Experts of a small language model.
Size: width 384, vocabulary 16384, 63.3M parameters.
Experts: 48 experts in each of 10 layers, a softmax router.
Training: a variant of Muon for the experts, 522M tokens, 3984 steps.
Below are experts of layer 3 (counted from 0) of a mixture-of-experts language model. Rows are named router (the router's row for the expert), gate (a neuron's input weights, with its number), up (a neuron's input weights, with its number), down (a neuron's output weights, with its number) and show model dimensions 144-191. Each number is 128 + 32 x the weight over its row's rms, rounded and kept within 0 to 255.
After each expert's rows: "comes before" lists some tokens at least twice as common just after its tokens as in all text; "mostly gets" lists some tokens that are sent to it at least half of the time. This comes from a sample of Wikipedia text that the model never trained on. Tokens count by the router's weight.

# expert 9
router [116 143 131 135  59  93 121  65 119  88  85 141 107 102  79 133 169 167 131 111 149  97 159 140 114 159 150 137 139 122 149 130  98 145  54 126 110 129 125 107 162 120  82 145 139  80 141 127]
gate3 [125 126 126 182  67 150 158  86  79 161 156  89  53 175 118 109 149 136 157 115 160 127 147 142 160 112  78 107 101 145 115 101 216  93 116 162 112 128 161 134 145 195 146 120 190  71 180 188]
up3 [ 56 111 104  53 132 110 100  87 121  75  94 131 116 181 156 150 117 143 164 121 135 132 128 130 129 125  88 125 134 152 154 137 132  23 117 127 216 147 120 123 135 223 163  84 120 173 149 141]
down3 [158  99 175 111 126 123 139  61  82 139 133 109 108 150 120 105 161 183 141 148 117  98 124  73 134 112  89 111  97 122  77 101 100 143  83  83 114 156 106 169  98 165 125 100 112 171 175 155]
gate4 [103 124 225  98 105 156 109 109 156 181 104 118 114 109 123 135  95 120  77  87 138 104 152 109 146 130  44  94 185 129 110 135 101  95  96 107 154 134 150 107 102  99  68 130  98 143  94 110]
up4 [115 135 101 130 126 173 154 143 112 135 108 128 161 154  52 171 188 139 144 128 166 130  97 114 149 174 171 128 189 134 142 141 138 111 166 121 117 122 140 125 112 153 139 138 151 148 146 126]
down4 [128 134 212 110 159 101 173 153 133 127 135 189 167  45  98 154 116 139 178 180  89 137 167 103  83  70  99 117  67 121 159 140 143 121 179 158 131 149 168 148 178 131 161 145 136 104 206 143]
gate5 [100 127 171 119 159 139 137  93 122 144 184 200 124  89  51 114 129 155 173 141 104 144 152 159 101 119  55  99 129  93 101 102 189 149 165 141 115 218 136  94 131 110  39 140 165 126 149 118]
up5 [148 120 146 186 139 147 113 140 145 119 142  84  99 114 132 127 136 145 151  81 120 158 160 158 111 151 148  52  26 156 111 171 133 157 107 102 133 100 231 107 137 111 160  98  97 115  78 134]
down5 [ 66 126 164 173 184 148 132 103 142 148  93 147 186 181 142 114  82  99 132 113 119 114 125 123 155 157  62 122  66 107 137 125  82 144 137 136 123 143  49 150 161 186 133 135 105 123 160 140]
gate6 [ 69 112 147 186 127 156 136 163 157 180 124  73 133 106 126 136 146 175 146 127 160 137 162 124 176 111  91 121 150 141 117  85 100 123  34 170  90 112 115  80  64 129  88 138 142 108 133 214]
up6 [ 80 140 137 121  83 169 126 155 154  90 177  89 121 155 158 135 137 162 115 127 151 143 164 104 152  89 108 107 117 114  75 155 130 130 127 189 101 127  99 106 168 146 120 166 147 109 102 116]
down6 [179 110 148 152 195 103  89  93 128 186 106 124 112 140 175 151 116 159 119 192 111  90 145  98 107 146 115 144 100 158 135 103 112 122 106 154 153 217 115 148 141 177 170 147  76 127 149 122]
gate7 [132  91 135 139 131 168 117 128 176 199 117  86 143 139  96 114 122 155 206 162  63 177  97 124 173 185 192 134 165  91 186 114 112 161 155 124 158 142 123 177 124 193 121 119 111 160 127 162]
up7 [104  96 108 118  97  86  78 130 156 122 104 148 157  94 165 160  81 126 174  84 111 158 143 137 105  69 129 143 184 104 123 132 180  98  18 133  96 111 103 121 151 145  91 162 138  91 115 114]
down7 [108 194 128  70  85 106  90 119 122 103 171  70 158 119 141  88 121 157 115 102 139 107 129  55  67 153  70 181  75 229 118 136 109 106  94 143 124 150 169 117 154 104 112 164 149 121 138 146]
comes before: " |", " of", "'s", " is", "V", " hold"
mostly gets: " −", " Siege", " NRHP", " ENG", " DF", " ROU"

# expert 23
router [106 143 163 165  97 113 137 112 170 108  80 145 113  47  60 131 135 144  74 139 133  71 190  93  99 134 181 173  94 145 126 169 135 150 100 158 127 130 125 110 161 123 115 143 110  42 189 161]
gate3 [137 111 143 144 143 117 180 146 148 173  90 119 198 135 142 117  79  72 123 127 153 142  81  85 184 117 103 153 182  67 103 112 115 185 117 113 111  98  96 130 134 138 134 113 111 136 131  83]
up3 [125 160 154 145  92 146 100 107 123 157 120  95 148 140  93 171 103 115 146  81 144 198 102 117 129 122 144 125  79 158 129 137 120  83 121 101 158  95 150 176  92  85 139 125 129 190 126 133]
down3 [134 119  94 143 171 110 116 130 141 121 136  94 122  95 192 139 117 176 137 150 122 108 185  81 174 154 121 168 158  84  81 130 142  96 130 101 104 133 120 139 143 135 148 116  75 165 121 207]
gate4 [103 143 135 113 181 106 124  90 138 180 113 119 112 103  89 142 198  43  62 121 103 200 105 154 127 165 121 162 159  86 156  99 168 125 147 149 117 120 109 127 175 152  89 118 129 126 111  75]
up4 [130 117 158  77 149 140 117 111 106 120 111 153 123 137 124  64  29 125 165 173 161  96 122 154  72  70 135 148 114 118  99 162 128 131 144 113 194 128 110 154  59 121 151 155 156 114 126 120]
down4 [114 182 130 102 162  96 100 130 127 166 139 139 158 157 151 111 160 173 166 176 152 117 123 122 151 163 105 100 117 133 136 116 155 121 146 133 170 155 129 111 148 139  99 103 100 109 166 109]
gate5 [113 118 146  95 148 171  85 115 123 196 114 148 102 111 151 114 145 156  91 177 142 118 110 148 137 164 115 152 138 133 113  87 136 163 153  63  68 122  99  74 132  86 120 141 168 155 188 133]
up5 [124  73 203 129 180 152 125 107 128 134 109 151 115 138 178 109 125  53 127 183 162  68 116 142  74  98 133 156 113 114 118 147 132  87 119 137 155 173 112 143 131 174 132 109 122 146  86 110]
down5 [128 107  71 154  66 140  92 170 111  82 185 156 166 144 134 115 139 142 149 126 180 236 117 148 104 158 138  79 138 210 100 103  96  88  89 111 131 139  98 110 103 107  68  92  86 183 127 165]
gate6 [107 120 133 102 142 126 102 113  71 134 136  91 161 133  74 132 103  73 155 151 135 138 156 171  85 157 136 163  92 135 166 149 130 118 132 177 110 101 117 111 122 127 132 142 124 133 127 156]
up6 [133 124 174 198 210 133 156 108 115 143 103 127 127  89  97 130 118 169 105 110 131 100 121 169 130 137 102 102 157 128 193 173  90 127 141  50 130 134 182 107 109  97 117 102 109 146 155 106]
down6 [144 151 146 136 137 131 136 103 188 133 131  93  99  96 165 125 120 151 120 104 105 144 161  93 176 147 123 138 168 144  81  65 112 241 133 142 161 122 123 129 130 145  49 159  93  80 148 106]
gate7 [ 94 141  47 147 141  92 120 146 144 110 105 153 130 125 143 198 126 109 173 168 202 196 141 165 147 117 126  55 100 134  91 142 109 108 129 133  96 127 193 153 141  92 124 135  62 228 103 161]
up7 [180 166 118  94  99  97 232 146 140 158 183 154 143 116  34 100  89 133  88 118 184 113 145 147 158  90 100  79 149 149 178 144 158 123 104 151 100  90 154  87 165 117 105  86 129 133  68 143]
down7 [119 160 133 154 160  76 118 140 166 162 143 145 108 152 125 153  86 145 195 149 115 144 178 176 145 126 113 130 176 182 119 123 139  92 117 141 182 102 200 144 160 125 106  74 109  98 117 100]
comes before: " of", ".", ",", " in", " and", " to"
mostly gets: " election", " points", " population", " role", " development", " series"

# expert 8
router [168 119 102 150 129 127 167 126 144 127  66 135 144  61 148 115 158 157 139 145 146  94 193 105 135 123 113 172 141 187 146 169  93 155  94 126  96 123 103  59 138 154 130 178 133  81 144 134]
gate0 [106  99  95 147 127 126 184 162 145 128 138 132  97 119 152  64 160 168 169 167 136 121 175  90 164 162 118 182 129 167  62 148 151  89 103 132  81 152 116 120 132  93 132 146 117 147 171  98]
up0 [ 96 137  45  97 108  84  81  49 125 202 135 157  93  86 125  86  91 120 114  96 144 111 171 120  94 100 115 155 101  75 113 149 146 170 136 153  70  85  92 109 112  83 128 134  96 104 123 110]
down0 [122 106 136 182 185 117 179 134 168  90 157 119 126 102  92 166 136 139 186 146  97 139 125 154 131 122 178 125  96 131  79 113 105 116 123 103 122 166  95 157 171 109 145 136 201 119 116  89]
gate1 [180 121 170 123 143  79 146  99 121 122 129 167  89  97  56 129 102  73 137 144 115  90 173  95 143  54 144 141 117  94 123 172 100 149 189 147 132 133  69 127 137 120 121 164 157 120 125  83]
up1 [ 66  77 119 165  95 147 153 131 108 147 105 137 147 144 101 102  72  86 143 137  85 115 126 116 121 147 115 142 114  95 167 104 112 129 101  89  97 116 120 184 139 181 158 183 121 155 123 131]
down1 [102 158 147 146  98 109 166 203 129 120  97  88  72 106 126 127 103 106 122 123 125 153 108 151  77 149 137 140 121 128 129 166 156 104 109 170 148 169 130 164  96 138 160 111 152 167 136 128]
gate2 [ 85 153 103 145 163  41  47 154 141  88 126 100 128  73 114  81 161 106 155 154 186 119 168 157 116 117 117 138 128 111  84 130 123 125 141 133 116 116 106 101  92 120 169 177  29  74 161 130]
up2 [131 167 130 147  89 143  76 147 126 127 131 108 157 143 138 125 103 117 189 167 109 157 163  98 106 185 103  78  91 131 134 177 140 158 141 114 139 126 118 110 124 152 113  95  82 129 122 133]
down2 [157 105 115 109 153 151  68 119  62 104 153 157  80 114 154 137 113 151 160 136 128 116  62 125  92  98 121 133 159 105  96 104  89 100 131 173 168 120 178  75 123 166 135 112 132 115  95  86]
gate3 [150  95 129  63  96 104 103 140  93 110  90 168 188 148 125 134  67 106 157  93 131  83  91 151 133 163 148 145 169 115  63 117 102 179 128 175  84 100 203  86 166 162 171 149 157  74 171 144]
up3 [167  91 130 103 121 152 165 166  71  98 109 186  81 156 128 110 156 117  96 138 120 118 118 135  90 174 123  90 135 100 114 108 126  63 142 126 199 147 135 100  95 160 128 146  96 118 129 181]
down3 [134 174 151 165 144 160  98 133 128 127 118 178 154 170 147 171 121 121  86 128 139 129 151 162 162 171 168 136 189  93 123 136 123  67 114 125 181  99  55 132  96 139 125 134 144 113 144 161]
gate4 [116 195 142 120 116  96 130 107 141 129  98 130 131 158 128 169 199 144 112 121 117 104 146  86 150 147  98 112  98 153 113 169 142 138 108 169 172 136 154 132 182 134 148 125 187  93  80 119]
up4 [102 115 131 166 116 125 114 113 163 112 175 158 109 121  74 110 132 109  82 106 131 143  82 101 158 108 144 161 177 146 108 169 154 130 202 114 109 133  78 143 144 124 162 130  58 107 167 184]
down4 [136 125 158 118 133  74 121 131 137 122 133  62 112  78 108 137 168 138 136  51 171 166 142 132 116  99 197 109  79  60 166  87 139 147  98 134  97 161  83 108  81 130 120 117 107 113 110 131]
comes before: " of", ",", ":", " century", "ed", " with"
mostly gets: "est", "st", "year", "hes", "time", "ens"

# expert 22
router [124 136 126 147  99 105 171 108 108  83 110 128 125  86 114 161 115 172 112 140 159 127 161 116 100  97 169 152 144 171 158 148 116 118  57 147 152 129 117 101 121 110  91 152  76 130 200 159]
gate3 [ 97 129  99 116 152 145 167 136  98 116 106 160 123 127 129  98 156 167  83 125  82 115 129 122 119 157 128 133 103 127 140 147 113 113  95 163 140  91 111 111 162 114 123 150 136 130 120 176]
up3 [186  58 146 163 145  99  78 173  73 181 129  95 134 108  93  83 137 144  96 109  95 191  93 114 105 120 129 133 146 161 160 139 116 144 155 117 105 134 202 110 133  68 110 166 155 111 181  96]
down3 [135 103 165 120 152 112 127 134 115  68 180 143 139 181 146 125 144 135 142 130 132 103 193 101 118 140 140 133 123 115  89 158 130 161 104 173  92 153 172 156 161  64  91  51 126 155 107 118]
gate4 [128 129  92 119 129 177 161 121 132 125 106 112  95  75 163 149 148 106 151 157 102 115 151 120 146 138 131 134 129 160 115 122 220  86 115 133 128 121 161 110 138 127 135 133 140 148 150 111]
up4 [154  81 152 180 127 143 157 142 140 139  81 118  84  93 126 127 125  69  80 121 109 135 156 143  83 138  83  89 178 115 132 138 163 151 136 159 155 113 129  68 159 101 123 131 132 137 176 154]
down4 [164 133 111 186 153 144  79 173 126  71  97 124  91 125  60  98  80 137 102 166 113 107 153 140 107  94 100  84  91 134 106 138  97 127 136 151  88 140  82 160  98 150 119 159 109 111 145 129]
gate5 [111  94 106  77 129 128 148 188 142  62 146 146 126  82 135 142 107 101 230 138  83 107 173 119  96 125  89 149 139 119 169 154  83 172 139 110 103 194 110 167 119 144  95  81 116 156 145  87]
up5 [146 134 114 179 156  73 140 106 207 102 120 153 132 117 124 103 146 116  87 102 124 147 113  76  71 136 176  91 130 104 164  75 143 173 120  70 132 153 100 165  89 161 138 155 157 172  88  85]
down5 [107 147 115  86  94 105 138 117  74 163 119 161  67 138 156  97 117 140 150  86 196 103 126  69 109 155 131  85 109  87 140 144  70 146 150 126 138 105 123  96  77 143 110 113  63 161 134 146]
gate6 [ 69 140  84 160 161 141 174 123  66 129 127 115 109 170 146 133 107 136 144  90  87 160 147  92 104 119 140 136 113 166  61  97 146 136  53 138 111 130  99 173 145 104 135 120  76  98 152 207]
up6 [113 107  55 126  74 170 143 146 176 117 138 107 140 155 118 136 197  93 145  70 139  99  72 132  84 178 136 142  99 184 115 138 135 159 138 112 106 119 118 116 142 187 100 134 118 101 144 149]
down6 [117 153 116 137 159 133  90 166 146 133 112 147 127 130 160 146  98 106 138  87 113 147  93  63  91  92 131 139 140 107 165 146 170  79  77 141 137 136 121 133 155 177  96 125 170 135 127 148]
gate7 [136 130  73 106 115 135 100 142  74  59 138  92 135 148 127  89  93  97  96 120 132 162 122 220 130 100 121 169 174 110  80 111 157 161 122  72 140 166 133  90 206  96 138 137 153 117 149  43]
up7 [146 136  67 178 120 115 120 192 130 164 108 118 150 115  92 167 179 140  97 120 134 118 143 110  94 106 104 180 164 146  95 139 117  91  92 182 108 143  78 158  63 234 166 128 117 129 145 139]
down7 [ 73 142 111 131 113 160 151 155 131 123  51 126 133 106  88 202  84 119 174  79 135 131 146 104 121 129 138 111 136 103  93 123 164 132 163  98 139  98 114 119 115  88 140 137 116 131 180 177]
comes before: ",", ".", " of", " (", " in", " and"
mostly gets: " Championship", "idae", " School", " Institute", " Academy", " Albums"

# expert 6
router [137 122 135 169  85 115 145  90 164  86  71 156 128  57  49 148 136 158 133 168 154 106 159 130 113 156 187 122  90 162 130 176 104 112  90 119 114 160 116  97 140 105 101 139 106 118 167 121]
gate3 [110  94 149 131 174 158 162 150 125 172 123 140 138  40 177  68 158 119 140 111 126 114 178 131 173 135 134 144  93 190  75 198  62  87 139 144 171  75  63 125 151 123 130 178 140 168 136 200]
up3 [135 135 123  50 152 153 207 112 134  84 122 106 131 129 113  67 112 186 167 116 159 146 126 128  71 102 119  80 141 100 139 142  85 138  62 155 116 148 123 135 173 168 104 125  98 108 126 123]
down3 [ 55 138 186 131 131 128  94 131 125 153 132 133 147 120 118 117 162  99 154 142 119 120 105 158 155 168 157 145 180 116 143 105 164 167 152 124 117 111 133 121  96 117  60 116 142 191 113 176]
gate4 [ 99  93 154 127 139 157 123 114 157  91  98 154 119  97 170 101  81  93 115 116 128 157 155 146  87 123 101 117 136 123  58 120 145 127 139 111 131 110  62 111 114  88 142 137 127  86  98 129]
up4 [101  90 128 134 139 142 126  77 148 106 113 149  83 159 140 129 186 209  95 137 186 120  98 154 115 147 158 104  81 210  86 122 131 155 154 151 102 157 184 157 188 144 114 128 151  83  46 149]
down4 [159 118 137 146 129 150 140  91 135  72 124 172 123 128 121 124 136 139 119 112 133  64 190 177 188 139 127 136 136 149 136 172 123 150 127 158 117 121 134  91 127 106 104 101  63 128 128 119]
gate5 [121 112 102 127 107 151 136 170 142 103 120 117 160 102 137  66 139 120 132 218 129 115 151 108 130 122  99 122  98 108 130 156  69 131  87 117 130 134 135  98 150 158  86 158 106 131 119 115]
up5 [126 135 124 148 103 139 132  68 157 125 113 123 108 109 128 103 161 133  77 168 163 115 122 124 109 131 162  71  91 102 159 118 126 146  87 167 124 183 133 113 137 162 108 136 126 147 146 140]
down5 [112 110  99 105 131 165 110 195 144 188 109  88 136 109 128 182  97 152  71 141  80 120 141 128  87 133  92 165 164 147 131 132 147 148 141 130 139 123 136 117 132 148  88  88  98 170 173 120]
gate6 [111 123  90  74 142 129 132 163 169  73 113 208 172  91 127 163 110 104 124  96 130 102 123 110  61 100 175 113  67 180  70 168 169 135 170 107 112 115 151 133 109  58 128 169  73 123  99 113]
up6 [ 87 131 107 106 123 134 130 142 110  99 110 107 131 131  98  62 101  90 139 111 128 120 104 163  77 121 106 128 111  72 122 188 142 124 203  80 105 145 135 114 176 131 207 139 110 110  94  76]
down6 [142 142 149 125 157  57 160 127 152 188 120 167 136 124 144 103 138 188 139 157 108 123 119  70 138 160 103 135 160 115 111 126 143 135 127 147 166 147 159 136 172 125 100 155 130 112 190 213]
gate7 [116  57 123 122 167 115 133 159 167 105 147 121 149 106 147 123 112  72 161 143 150 140 130 108 129 122 135  84 115 178 153 170 147 130 101 113 138 123  79 108 128 148  86 146 103 157 138 103]
up7 [133 122 107 157  85 169 123 181 103 108 106  54 125  72 166 146 169 125 109  73 109 158 122 121 110 115 100 151  40 134  88 157 109 132 190 133 144 123 159 154 176 111  93  80 154 148 130 109]
down7 [179  91  65 164 191 149 148 173  99 120 156 141 124  94 108 112 158 122 126 133 127 135 125 156  67  90 171  54 135 129  89 172 129 161 170 140  98 141 138 125 108 180  82 132 181 119 104 201]
comes before: " |", ".", ",", ")", ";", "–"
mostly gets: "5", "6", "0", "4", "2", "8"

# expert 32
router [194 136 141 119  48 108 154  89 111 127  89 138 129  94  64 182 166 152  79 163 159 117 145 104  91 147 186 136 149 165 149 144  86 146  85 121 124 160 137  62 143 135 174 167 152 110 173 125]
gate0 [138 111 171 138 121 221 113 164 185 179 132  66 103 133 174 122 143 133 126 145 157 116 128 111 144 147 140  80 154 149 100 109  96 160 107  80 102 161  96 146 120 115 140 138 175 120 113 128]
up0 [139 116 143 176 175 120 125 107 139 145 121 145 163  88 124 179 124  92 137 107 164 141 105 144 163  74  97 120 129 121 213 116 132  85 125 158 158 197 150 143 110 162 160 129 144 137  39 205]
down0 [130 168 103 139  67  86 161 138 152 141 134 151 132 154  99 197 118 146  87  91 129 100 189 146 143 162 157 167 148 104  76 113 152 111 170 190  95 119 128  90 120 136 145 137 129 123 148 157]
gate1 [116 157 101 105 112 124 123 135 190 144  96  90 146  98  73 210 132 141 232 136 114  77 146 100 127 144 128  83 125 147 157 123  69 139 137 152 118 135 163 160 217 185 125 146 111 126 145  98]
up1 [131 127 149 140 235 144 162  93  46 118 140 170 135 239 115 127 114 140 125 115 145 128 144 144  87 156  42  72 145 113 120 110 140  85 122 185 180 152  79 156  51  97 104 137 113 125 150 147]
down1 [110  90  91 111 108 123 170 157  96  57  84 180 128 109 147  72 207  65 110 179 104 164 129 157 122 102 162  41 159  85 133 117 156 179 135  77 149 194 184 173 144 151 131 151 128 113 130 131]
gate2 [ 89 154 147 107  86 133 126 137 107 175  82 123 156  93  94 133 135 166 195 131 118 121 110 212 108 144  89 129 175 117 145 116 166 126 179 112 127 137 147 100 139  33 104 138 122 120  91 130]
up2 [111  92 127 103 165 109 166  46 137 101 119 123  91 168  84 111 136 121  85 110 214  96 135 162 159 115 146 151 172 112 172 157  67 128  79  86 141 165 114 118 167 131 152 118 136 122 127 138]
down2 [ 74 163 158 148 152 110  82 120  87 129 143 125 115 109 137 144 148 124 161  97  98 122 114  83 172 176 122 126 122 153 147  86 131 122 167 161 161 132 145 132 131 200 144 135 155 109 163  85]
gate3 [ 95 158 156 119 152 192  88 161  95 109 151 143 180  87 148 110 112 113  99 123  91  91  91 157 142 156  90 104 143 160 173 115 156 109 109  93 139 124 132  97 108 118 131 117 118 117  80  82]
up3 [101 108  90 137  99 114 153 169 132 128 145 125 108 108 147 105  91  56  99 132 102 111 148  74 137 136 132 136 111 164 127 156 140  73 147 129 111 110 130 113  93 165 101 126 171 104 109 164]
down3 [108 127 151 166 139 125  52 131 113 126 146 155 133 139 119 119 125 156 129  87 119 115 112 131 142 107 123 141 195 124 121 115 111 121 133 151 162 126 147 108 122 128 123 120 146 197  98  96]
gate4 [155 123 167 128  49 166  93  78   1 143 130 110 147  82 122 131 109 109 122 175 209 127 139  55 128  93  94 139 148 110 136  93 135 181 134  86 143  70 209  83  72  84 107 119 117  97  95 109]
up4 [132 103 126 143  77 145  99 162  71 167 125 160 115 148 163 148 128 133 166 129 104 143  91 157  95 151  60 137 107 118 150  95 117 126 114 171 108 146 160 107 147 102 134 120 155 140 116  55]
down4 [ 95 121 108  87 137 102 171 107 143 199 121  95  93  72  99 133 161 127  85 138  82 162 111 151 157 105 131  59 156 114 154 147  99 162 114 115 137 150  60 125 130 128 158 168  97 176 134 135]
comes before: " ", "\n", " 0", " 1", " 2", " 3"
mostly gets: " |", "%;", ";", " to", "%)", " not"

# expert 42
router [167 159 166 138  98 114 153  53 173 117  89 162 114  66  85 154 143 158 146 166 106 138 166 165 107 174 142 135 129 169 152 166 105 171 116 109 109  92 143  94 163 111 110 149 113  99 156 138]
gate3 [176 121 121 120 127 103 115 135 115 135 116 150 150  41  96 100  88 146 110  99 129 117 114 140  98  52 160 143  90  94 159 159 162 132 205 169 100 124 132 142 101 129 142 138 107  82 179 128]
up3 [163 127  76 174 122 130 134 132 156 140 112 118 105  89 123 104 136 108 139 156 121 127 131  70 109 149  87 132 116 151  91 163 114 212 117 108 153 105 107  46 114 105 162 109 149  81 111 129]
down3 [102 115 142 116 156 134 182 189 141 118  97  77 144 141 119 125  94 140 171 138 104  83 151 166  85 148 113  86  96 171 122 161 116 107 168  98 137 126 151 152 136 156 131 167 124 140 107  99]
gate4 [ 47  87 157 105  68 137 156 134  89 128 118 128 151  93 124 105 108  94 196 121 118 144 123 111 151 113  86 143 114 134  96 127 132 124 136 143 111 118 207  83 143  98 141 121 119 131  82 108]
up4 [ 94 165 126 134  83  87 131 155 133 145 114 140  70 115 150 104 126 155 129 113 145 141 169 127 197  55  99 160 169 173 147  92  92  97 112 113 150 183 117  89 134  53 197 143 117 103 169 178]
down4 [129 145  65  87 166  99 136 148 139 120 165 137 135 125 164 148 121 177 156 130  90 161 159 160 132 143 113 129 189 136 174 109 138 124 161  92 109 165 103 102 162 116 135 189 105 135 104 123]
gate5 [183 126  93 116 128  97 104 131 103  93 125  77 122 101 127  68 156 129 101 148 175 141 152 110 112 104 122 170 150 100 124 175  77 116 150  93 151  91 115 147  82  99 158 107 180 158 155 136]
up5 [123  70 118 126 148 136 132  84 127 171 127  87 135 170 121 100 132 139 129 160 115 119 166 106 111  81  84 103  77 120 153 127 118 172 149  72 158 109 120 166 108 110 122 158 110 115 120  95]
down5 [161 207 179 158 162 176  98  87 211 118 170  94 138 132 107  86 133 163 124  65 143  63 161 101 194 136 124  92 143 140 162 119 140 136 158 125 122 162 140 179 118 143  97 123 129 147 167 105]
gate6 [117  96 167 116 171 207 128 125 129 144 140 119 104 133 117  68  93 117 118 183 161 162 110 184  97 150 111 137 115 154 129 141 146  63 126  76 191  72 155 165 123 121 137 134 123 114 177 120]
up6 [ 96 159  75 149 116 100 135 114 159 113 136 156 128 142  95 132 115 151  82 146 113 138 101 159 154  97 142 111  78 143 156 146  95 148  92 120  96 156  87  71 112 138 116 165 161 103 125 166]
down6 [205 102 155 102 175 101 127 106 128 185 110 100  70 168 161 186 117 178 105 133 140 124 114  77  87 124 139 147 106 110 208 123 120 101 100 117 124 194 102  84 124 146 140 116 156  73 128 149]
gate7 [ 83 200 122 155 176 116 175 127  92 161 149  93  86 152 200 159 132 126 117 182 113 160 126 142 151  72 113  88 110  69 147 116 138  56  82 128 110  81 186 151 155 123 139 145 107 139 101 149]
up7 [138 186 162 167  97 113 112 224 110 111 121 185  93 138  94 163 161 141 101 158 162 158  54  94 179 155  97 133  83 156 109  95 203 108 165 130  74 153 170 133 139 173 130 140 145 184 113 113]
down7 [105 135  75 160 122  91 120 108 190 134 127  77 120 103 128 122 151  64 170 158 103 155 152 179 118 112 137  67 186 117 127 149 131 134 158 168 142 151 161 141 174 118 128 132 111  93 122 124]
comes before: " |", ".", "–", " States", "th", ";"
mostly gets: " died", "|---|---|---|---|", "|---|---|---|---|---|---|", " Date", " original", " Apps"

# expert 11
router [101 137 144 131  85 135 149  92  98 127 112 137 156 128  84 162 158 122 106 161 144 146 163  93  56 125 184 164 136 196 132 177  99 142 104 143 131 147 125 107 181 118 127 145 124  91 147 119]
gate3 [120 127 123 138 123 106 145 140 160 162 112 145 158 108 106 137 140  99  74 129 143  99 152 130  87 152 131 130 107 112 106 161 118 130 164 141 124 138  92 158 131 117 184 128  75 125 102 140]
up3 [ 54 121 117 132 141 132 120 158  48 146 105 197 162 148  91 152 132 120 176 154 166 149 200 114 138 171 110 101  91 118 180 132 113 107 154 118 140 156  93 119 137 111 132 133 170  90 136 167]
down3 [ 78 125 154  83 114 127 103 119 118 132 126 132 151 115 171 141  86  85 121  89  90 101 108  80  84 158 163 100 165 142 153 120  79 111 116  93 106 143 115 131 163 143 215  95 130 166  92 118]
gate4 [140 127  91 131  80 160 139 104 112 197 101 118 153  66 176 143 105 132 145  89  95 126 202 193 146 154  97 141 174 136 143  79 145 127 128 139 107 174 140 128 159 180 141 127 119 147 152 109]
up4 [143 102 152 184 145 120 147 118 109 146  75 187 107 192 129 112 156 136  82 139 144 159 106  77 139  59 160 117 123 148 111 117 140 100 126 110 105 186 116  75 134 158 109 117 151 154  88  82]
down4 [113 106 140 157 206 198 146 152 107  95 149 165 152 128 153 143 139 132 118 206 116  77 146 173 129 150  86 118 181  98 158 154 143 124 136 107 133 169 139 108 140  66 110 109 174 162 176 211]
gate5 [ 73 131  80 130 123  97 100 132 122 142 154 101 106 133 114  87 108  82  96 188 116 134 149 142 102 132 183 132 154 102 132 160  85 152 142 152  57 145 145 141 140 129 140 150 126 160 151 158]
up5 [109 168 140 107 130 164 137 201 198 119 142 190 123 128 125  70 105 138 113 142  66 154 181 122 116 163 123 104 183 141  26  82 136 217 100 125  96  62 129 111  80 158 212 118 112 155 140 130]
down5 [127 152 154  97 139 142 151 135 134 132 136 198 180 124 142 161 138 163 195 101  83 140  59 121 110 111  52 121 103 121  83 113 137 114 153 117  80 111 127 152 132 230 129 111 142 119 125 114]
gate6 [131 129  73 119  96  53 141 110 140 170 150 106 136 103 141  89  87 134 152  94 110 166 114 137 150 151 100 165 121  94 144 152 154  85 132  54 144 146  98 180 186 174  93 116  58 138 130 120]
up6 [148 123 164 143 132 157 119 109 174 164 143 113 125 147 110  51  53 113 131 146 120 171 108 181 167 144 149  81  59 104 180 103 125 147  98 141 129 130 107 132 126  99 129  96 115 128 126 131]
down6 [135 124 115 150 133 120 141 188 129  98  79 118 125 153 168 114 118 131  83 131 134 122 130 170 136 162 129 105  96 109 120 126 158 157 146 118 184 121 140 163 130 126  51  94 132  97 134 108]
gate7 [102 206  84 115 166 108 114 166 180  90 155  97 133 142 167 137 121 132 115 136 113 162 133  84 120 132 129 163  93 189  70 145 157  78 172 155 123 111 152 142 142 121 156 180 122 169  65 181]
up7 [149 138 162 112 155 151 144 117 134 157 164 162 130 151 157 177 135 153 104  49  93 138  64 150 162 149  61 169 132 137 114 143 127 162  96 112 111 122 161 138  62 149 127 111 162 139 121  61]
down7 [140 112 145  97 119 119 156  99 156  96 122  78  78 117 156 133 159 166  72 100 124 110 130 150 136 136 120 135  82 216 161 139 153 168 166 144 202 135 144 131 106 105 160  79 144  75  92 141]
comes before: ",", ".", " of", " in", " and", "'s"
mostly gets: " film", " American", " British", " school", " States", " football"